Below are experts of layer 8 (counted from 0) of a mixture-of-experts language model. Rows are named router (the router's row for the expert), up (a neuron's input weights, with its number) and show model dimensions 0-191. Each number is 50 + 12 x the weight over its row's rms, rounded and kept within 0 to 99.
Before each expert's rows: a language model's description of what the expert responds to. This comes from a sample of Wikipedia text that the model never trained on.

# expert 22
Description: Mid-word s in names. Letter s and similar single letters inside foreign or Latin-script names and words: Vásquez, Minas Gerais, Jerusalem, Islamists.
router:54 36 36 51 71 37 57 54 26 68 54 34 57 48 66 50 67 41 50 31 71 81 37 59 61 62 49 47 66 67 46 51 41 51 46 54 43 50 65 45 56 73 48 60 55 53 67 67 66 66 45 47 29 69 48 58 72 37 34 55 36 48 55 43 57 41 43 27 42 57 45 45 48 42 53 36 51 62 48 55 45 39 42 48 52 37 56 47 56 46 59 58 38 47 44 33 68 49 59 31 29 50 35 61 57 42 45 45 57 57 56 60 50 67 84 87 43 47 51 53 64 54 62 72 60 57 53 45 66 60 49 46 53 55 28 50 50 34 63 67 76 65 76 63 52 58 60 39 41 63 35 52 42 52 65 37 39 41 60 40 18 69 44 63 56 61 43 52 33 36 59 37 59 58 56 58 40 66 55 40 57 55 61 34 55 36 58 54 38 49 39 45
up0:37 42 62 58 32 59 49 43 45 44 59 52 55 58 52 53 47 36 47 59 44 51 37 54 48 44 59 15 47 68 60 64 32 46 45 52 55 38 51 59 51 58 63 53 57 63 51 52 48 57 33 45 40 76 58 43 57 41 44 72 25 65 42 50 68 32 44 43 38 57 40 55 39 57 65 74 55 64 59 67 62 37 40 50 39 39 55 78 61 45 46 25 43 48 37 58 47 45 78 39 30 58 21 34 67 44 30 53 84 48 45 28 53 41 39 51 57 49 66 46 47 69 51 54 66 78 39 39 47 56 52 25 51 72 59 71 53 57 60 47 58 43 27 61 26 47 53 44 63 48 44 42 40 44 53 65 50 51 56 45 52 49 56 52 49 37 60 68 54 35 51 70 60 44 60 64 57 56 74 38 64 51 61 44 72 62 55 52 54 41 73 54
up1:37 58 45 74 51 70 24 50 43 53 27 33 45 34 55 37 64 51 31 39 31 59 60 45 57 61 31 21 42 46 42 43 42 59 64 75 59 59 52 34 36 51 51 39 29 58 44 52 64 71 44 64 48 41 65 54 53 59 47 16 48 47 52 67 58 62 28 39 35 58 47 58 47 48 55 52 49 63 51 69 65 41 34 40 46 42 47 56 53 18 60 27 49 43 30 47 64 58 57 52 42 45 58 34 64 70 52 60 35 76 42 53 46 57 65 38 44 58 33 45 74 50 57 41 44 49 45 53 47 43 53 38 45 51 54 48 45 41 60 37 54 61 52 54 53 22 46 40 47 34 33 49 28 57 67 42 47 47 31 38 61 46 60 45 52 35 43 45 47 72 49 51 60 69 43 64 53 55 44 53 36 47 63 33 41 56 72 67 26 44 38 47
up2:38 46 49 49 25 57 55 49 53 33 59 36 37 54 59 60 42 39 53 55 47 44 42 24 62 37 29 41 50 52 57 61 60 57 37 68 45 12 76 80 23 52 54 45 43 36 56 69 37 47 44 52 59 41 71 35 55 61 47 41 56 47 69 45 71 55 43 37 38 40 44 48 62 60 52 47 77 60 56 34 53 40 63 65 54 64 75 60 41 50 60 41 57 41 27 47 32 52 31 58 29 54 63 51 44 53 33 57 57 54 27 66 70 65 53 55 49 47 64 57 72 52 54 68 45 55 42 61 45 30 75 56 63 48 41 43 45 44 48 43 40 53 58 59 67 46 45 37 47 57 63 49 48 71 70 63 54 55 58 32 41 63 48 37 57 43 63 37 38 65 46 46 61 31 29 51 48 66 45 74 63 57 45 43 37 51 55 52 56 58 43 42
up3:70 42 21 50 69 29 36 55 39 63 33 21 60 53 48 32 58 52 55 46 42 64 67 57 57 46 55 79 47 67 54 47 70 64 44 62 32 63 57 51 51 48 33 51 68 33 53 37 56 58 42 69 57 59 61 38 57 54 56 45 40 27 59 49 34 54 66 36 42 48 50 58 56 49 63 49 75 58 23 43 65 56 50 77 39 43 40 40 53 61 64 59 68 39 37 37 46 56 59 39 64 49 46 53 66 40 55 21 67 70 36 40 50 54 73 65 26 49 37 52 42 41 61 56 51 56 63 44 44 57 59 48 63 66 45 36 53 65 74 68 60 60 53 47 45 44 47 43 67 59 47 52 56 51 45 40 41 38 43 56 51 58 35 55 59 51 47 34 36 35 39 39 55 48 44 49 28 63 48 46 37 42 73 53 47 40 41 46 35 60 17 45
up4:59 50 53 41 56 38 53 31 55 62 56 09 71 57 64 64 57 39 47 56 56 61 53 49 47 67 33 40 53 62 24 42 58 53 52 39 64 54 37 57 37 49 38 44 45 42 48 61 37 44 31 46 66 62 31 47 44 34 75 55 56 35 64 68 57 73 21 42 57 26 37 51 41 54 60 52 36 51 63 48 61 38 46 51 22 25 62 38 59 39 47 54 58 44 50 55 26 53 40 51 24 49 53 55 73 65 67 69 61 47 67 64 60 57 61 64 33 58 47 41 44 55 38 51 70 25 59 47 43 29 33 58 49 45 57 58 54 35 46 43 63 65 51 46 51 36 52 40 68 38 53 42 33 44 56 39 51 58 46 57 52 46 49 31 62 61 51 44 53 59 22 59 45 28 45 50 51 30 51 29 47 49 54 59 60 48 52 40 55 33 57 34

# expert 16
Description: Word-initial stem pieces. Stem fragments after a word's first letters or as whole words, especially act (fact, manufacturer, Bacteria), also est, ult, imp, post.
router:40 54 69 44 52 44 49 46 51 42 63 33 44 33 52 49 59 48 66 49 68 53 38 54 68 58 35 56 52 64 53 62 48 48 50 53 43 51 77 55 34 58 53 24 55 46 15 49 50 42 34 42 44 35 59 59 44 36 45 65 67 50 76 39 43 70 71 50 65 43 59 55 67 48 43 39 20 56 59 43 37 48 53 54 44 33 44 32 46 28 40 47 49 64 42 42 52 52 50 41 51 67 25 49 73 64 39 54 42 40 39 38 43 48 71 75 23 40 35 30 47 51 52 55 41 57 44 61 69 69 48 46 70 40 79 51 80 50 48 56 45 40 33 34 56 41 55 60 36 46 60 63 56 43 62 44 52 44 64 51 49 49 47 45 33 69 40 29 20 31 58 40 60 54 56 52 55 59 54 46 52 57 39 45 58 56 54 38 57 58 73 47
up2:54 40 48 69 26 18 41 51 37 74 41 56 79 53 46 28 58 48 51 44 49 51 64 48 68 45 34 55 40 31 33 64 44 56 34 53 70 60 59 41 70 53 31 44 62 49 61 58 64 64 48 57 61 34 44 49 57 37 49 55 39 44 56 66 52 62 54 63 63 47 52 49 64 40 65 62 50 50 50 46 18 55 64 58 51 43 50 31 43 28 53 56 37 45 53 51 64 57 28 60 58 59 40 41 37 52 46 50 51 36 67 47 57 42 44 59 41 44 47 53 50 64 49 44 78 35 32 66 67 36 49 70 66 30 54 51 51 46 49 41 44 28 70 49 43 57 50 44 31 53 37 73 59 38 22 58 49 59 59 75 44 50 47 80 46 51 52 58 66 48 49 53 65 38 30 41 49 47 73 61 65 22 47 58 53 45 36 38 53 62 43 51
up3:49 49 32 71 36 29 53 74 50 53 37 31 61 36 66 40 36 33 48 56 61 48 45 49 47 49 49 58 41 80 33 66 10 55 45 67 49 37 56 59 41 67 39 58 65 43 35 55 64 28 40 28 38 38 33 46 53 62 62 52 45 54 36 37 35 50 53 70 44 33 59 46 43 38 51 50 54 65 51 50 63 44 69 50 60 37 48 55 56 41 58 61 35 56 54 41 17 61 42 57 31 61 39 62 56 44 52 33 45 44 64 46 55 45 47 63 39 61 40 59 63 46 45 49 56 61 29 62 64 61 28 41 53 48 59 65 41 57 42 55 35 59 53 63 49 46 67 72 34 72 54 64 46 57 51 56 57 49 58 45 46 63 66 50 51 50 43 57 65 59 37 63 41 30 44 40 34 44 83 47 39 28 34 37 67 56 42 43 63 44 65 58
up4:67 47 46 50 43 40 44 43 36 37 52 43 46 58 59 76 56 31 66 39 46 69 36 53 43 49 67 31 58 64 49 74 31 34 45 72 61 66 58 25 49 53 58 53 32 59 50 38 49 48 50 61 53 54 48 54 35 43 57 38 46 50 40 51 56 55 74 46 44 46 44 40 30 48 55 47 61 64 28 48 49 46 30 26 70 41 31 50 53 52 50 49 21 26 33 41 43 50 54 58 51 59 23 44 43 61 34 48 56 46 51 48 35 50 49 77 43 43 47 37 67 47 35 48 47 62 40 37 60 53 45 45 52 48 31 50 61 69 52 58 45 61 46 45 51 67 56 28 53 51 55 73 49 57 39 27 67 64 47 66 46 44 45 72 37 67 31 52 32 58 65 31 62 42 58 44 59 37 81 44 37 61 55 53 76 37 28 48 31 57 51 51
up5:47 50 38 67 20 49 49 43 49 56 47 42 49 40 62 60 49 50 48 55 50 52 52 44 55 37 56 61 65 36 70 34 47 53 53 41 58 38 62 33 54 43 47 43 43 53 59 45 53 39 49 52 50 24 42 61 63 72 45 49 56 47 45 18 56 13 40 57 48 50 66 66 42 47 72 18 58 49 42 53 43 43 45 66 41 44 42 80 76 60 49 51 44 60 58 48 47 50 30 30 21 54 47 41 54 17 45 46 48 48 33 50 57 42 41 48 55 37 30 52 63 32 69 52 69 43 41 58 33 55 39 50 60 46 59 64 44 31 52 40 55 57 54 35 70 49 65 49 32 56 51 59 41 55 60 72 57 41 45 47 26 59 28 65 62 49 37 45 44 47 51 76 42 46 46 49 68 44 56 47 50 66 34 54 43 54 60 74 31 67 43 69
up6:21 54 74 43 43 61 40 47 60 44 41 36 55 54 40 36 57 33 49 54 57 36 42 43 57 64 33 49 66 52 48 63 42 57 51 59 33 41 48 47 56 56 56 52 48 55 45 22 47 38 34 23 34 28 57 65 50 52 58 70 78 36 72 44 20 41 33 46 63 53 62 70 61 69 69 16 41 49 45 65 33 60 79 63 37 53 47 58 39 43 43 37 31 41 45 45 57 75 49 55 49 45 50 46 69 66 70 55 51 45 46 47 59 41 51 55 43 51 52 61 49 55 52 39 57 57 40 66 53 67 49 43 55 75 54 40 64 54 36 48 45 40 38 37 49 51 50 58 40 48 39 60 46 45 55 34 49 52 50 47 61 46 49 17 21 58 67 55 51 54 73 58 53 60 49 60 37 36 51 68 44 50 29 52 56 71 56 55 60 68 46 52

# expert 8
Description: Mid-word "it" fragments. Word-internal pieces after a consonant onset, chiefly "it" (Chittenden, hospital, wits), also ot, ut, ice, min, ard.
router:28 46 40 54 63 46 57 60 40 47 62 33 43 40 49 47 55 31 71 46 73 53 45 50 55 68 38 50 58 61 73 59 83 50 30 49 46 53 57 55 14 56 35 57 42 37 60 77 49 56 57 40 21 32 62 45 63 48 33 46 22 44 44 20 48 53 65 34 54 46 60 54 50 68 43 46 34 67 55 49 54 53 64 43 62 40 47 41 60 37 36 43 57 61 57 46 35 55 58 55 49 74 38 44 77 67 52 40 61 54 56 59 49 66 64 43 14 41 44 50 60 57 52 43 36 50 56 51 46 72 35 52 38 56 61 76 65 50 52 38 36 52 34 47 34 44 53 47 33 64 36 54 40 46 32 61 39 62 63 52 45 47 39 44 50 58 41 57 44 35 57 48 51 49 53 36 56 61 49 45 52 75 65 30 55 48 47 46 43 54 66 51
up3:55 58 63 63 42 60 51 56 46 55 31 49 47 49 40 54 64 42 61 65 63 51 41 21 37 71 56 35 61 59 41 09 53 62 61 37 73 48 34 55 24 65 47 58 52 72 38 56 36 53 66 52 54 52 65 55 32 58 38 58 60 50 50 45 39 48 41 28 47 42 34 74 52 42 70 13 29 19 45 43 40 38 44 52 57 32 65 49 50 50 48 31 32 72 68 28 54 44 44 66 58 65 63 26 69 59 37 51 50 58 51 55 59 59 51 50 36 33 49 37 47 65 60 65 47 44 50 54 32 43 50 34 49 47 53 47 61 41 53 38 52 49 51 62 35 51 67 41 43 40 38 54 68 67 53 50 49 56 67 49 44 49 57 52 47 43 66 72 48 39 42 53 53 56 49 48 60 42 46 28 67 53 44 37 46 65 55 38 51 39 29 47
up4:59 34 34 72 69 53 63 54 62 47 48 38 61 37 47 42 57 54 62 72 47 51 59 47 42 46 45 70 50 33 63 48 53 35 39 56 37 43 75 55 42 44 59 44 38 44 35 55 58 64 53 41 50 57 47 58 41 61 46 59 69 65 44 42 40 63 32 61 45 30 75 53 47 40 48 60 54 51 41 48 50 44 32 70 54 56 43 35 38 63 36 34 43 75 73 23 40 55 70 49 34 33 66 59 70 62 46 64 34 38 37 64 57 47 37 43 28 52 51 37 62 41 47 57 58 51 40 68 45 46 61 70 56 39 69 66 46 48 41 38 55 55 45 43 33 63 48 52 36 52 45 31 45 47 51 42 62 46 35 57 47 22 53 57 65 58 46 59 46 43 41 30 41 34 44 55 66 16 55 35 51 68 54 52 48 23 27 70 32 53 66 54
up5:41 65 56 38 61 19 65 33 43 46 56 44 42 63 42 62 54 45 42 41 34 49 46 45 43 50 53 62 25 66 28 49 34 57 63 49 46 53 51 66 67 48 45 23 46 58 43 43 70 27 69 40 53 70 69 30 47 36 62 42 56 47 67 49 52 62 82 64 62 47 56 44 65 45 44 32 55 52 44 56 25 60 59 63 50 29 58 50 54 44 31 61 58 40 46 54 56 29 43 50 61 39 46 51 77 33 50 60 46 55 40 51 40 37 35 45 66 48 74 60 41 55 51 46 41 45 37 51 42 24 36 33 56 43 35 46 50 62 31 40 64 73 58 53 59 48 60 36 54 46 39 31 44 57 40 51 48 57 55 70 44 46 23 36 47 42 32 58 43 38 46 54 44 48 50 48 62 45 47 63 68 18 58 46 69 63 66 71 58 44 50 56
up6:53 52 46 52 45 41 37 59 68 43 47 67 35 21 52 52 54 36 66 70 55 59 38 37 41 53 42 78 55 61 53 62 38 77 49 59 44 39 47 56 57 63 61 49 49 76 50 38 48 50 63 39 40 55 46 31 49 65 56 54 60 33 38 67 45 34 55 55 63 30 50 50 48 38 19 54 52 52 61 46 57 49 62 68 67 40 51 45 49 48 25 33 78 59 53 24 45 28 52 36 38 45 58 48 58 37 35 45 37 59 73 39 58 74 57 70 53 44 38 72 67 49 41 61 58 49 43 47 64 48 57 45 46 29 22 42 48 70 40 48 49 32 58 68 51 60 39 44 69 53 58 38 41 59 23 56 38 54 29 64 61 60 65 47 50 35 44 55 56 37 50 50 49 34 39 45 57 48 56 37 69 39 53 50 62 44 45 46 65 34 63 36
up7:65 40 50 55 49 63 43 63 41 56 39 31 47 59 68 81 59 47 62 49 62 47 51 66 36 46 45 43 31 81 56 74 46 74 73 53 29 44 59 28 39 52 38 50 44 40 20 52 48 67 43 46 28 39 45 61 55 63 53 51 49 50 41 63 39 33 43 46 42 63 49 58 46 61 57 95 56 46 38 46 44 65 58 61 41 65 54 57 42 52 39 64 38 64 48 34 51 41 32 57 53 58 38 38 44 42 51 54 45 60 50 59 58 30 55 48 43 46 56 31 34 44 41 48 80 60 33 52 60 42 41 60 33 60 40 55 59 48 52 40 41 50 59 45 39 46 47 59 62 41 33 45 58 53 62 25 58 56 18 45 46 85 44 48 36 34 59 59 54 53 70 48 34 38 62 42 48 62 32 50 57 57 52 39 49 54 50 68 46 46 36 51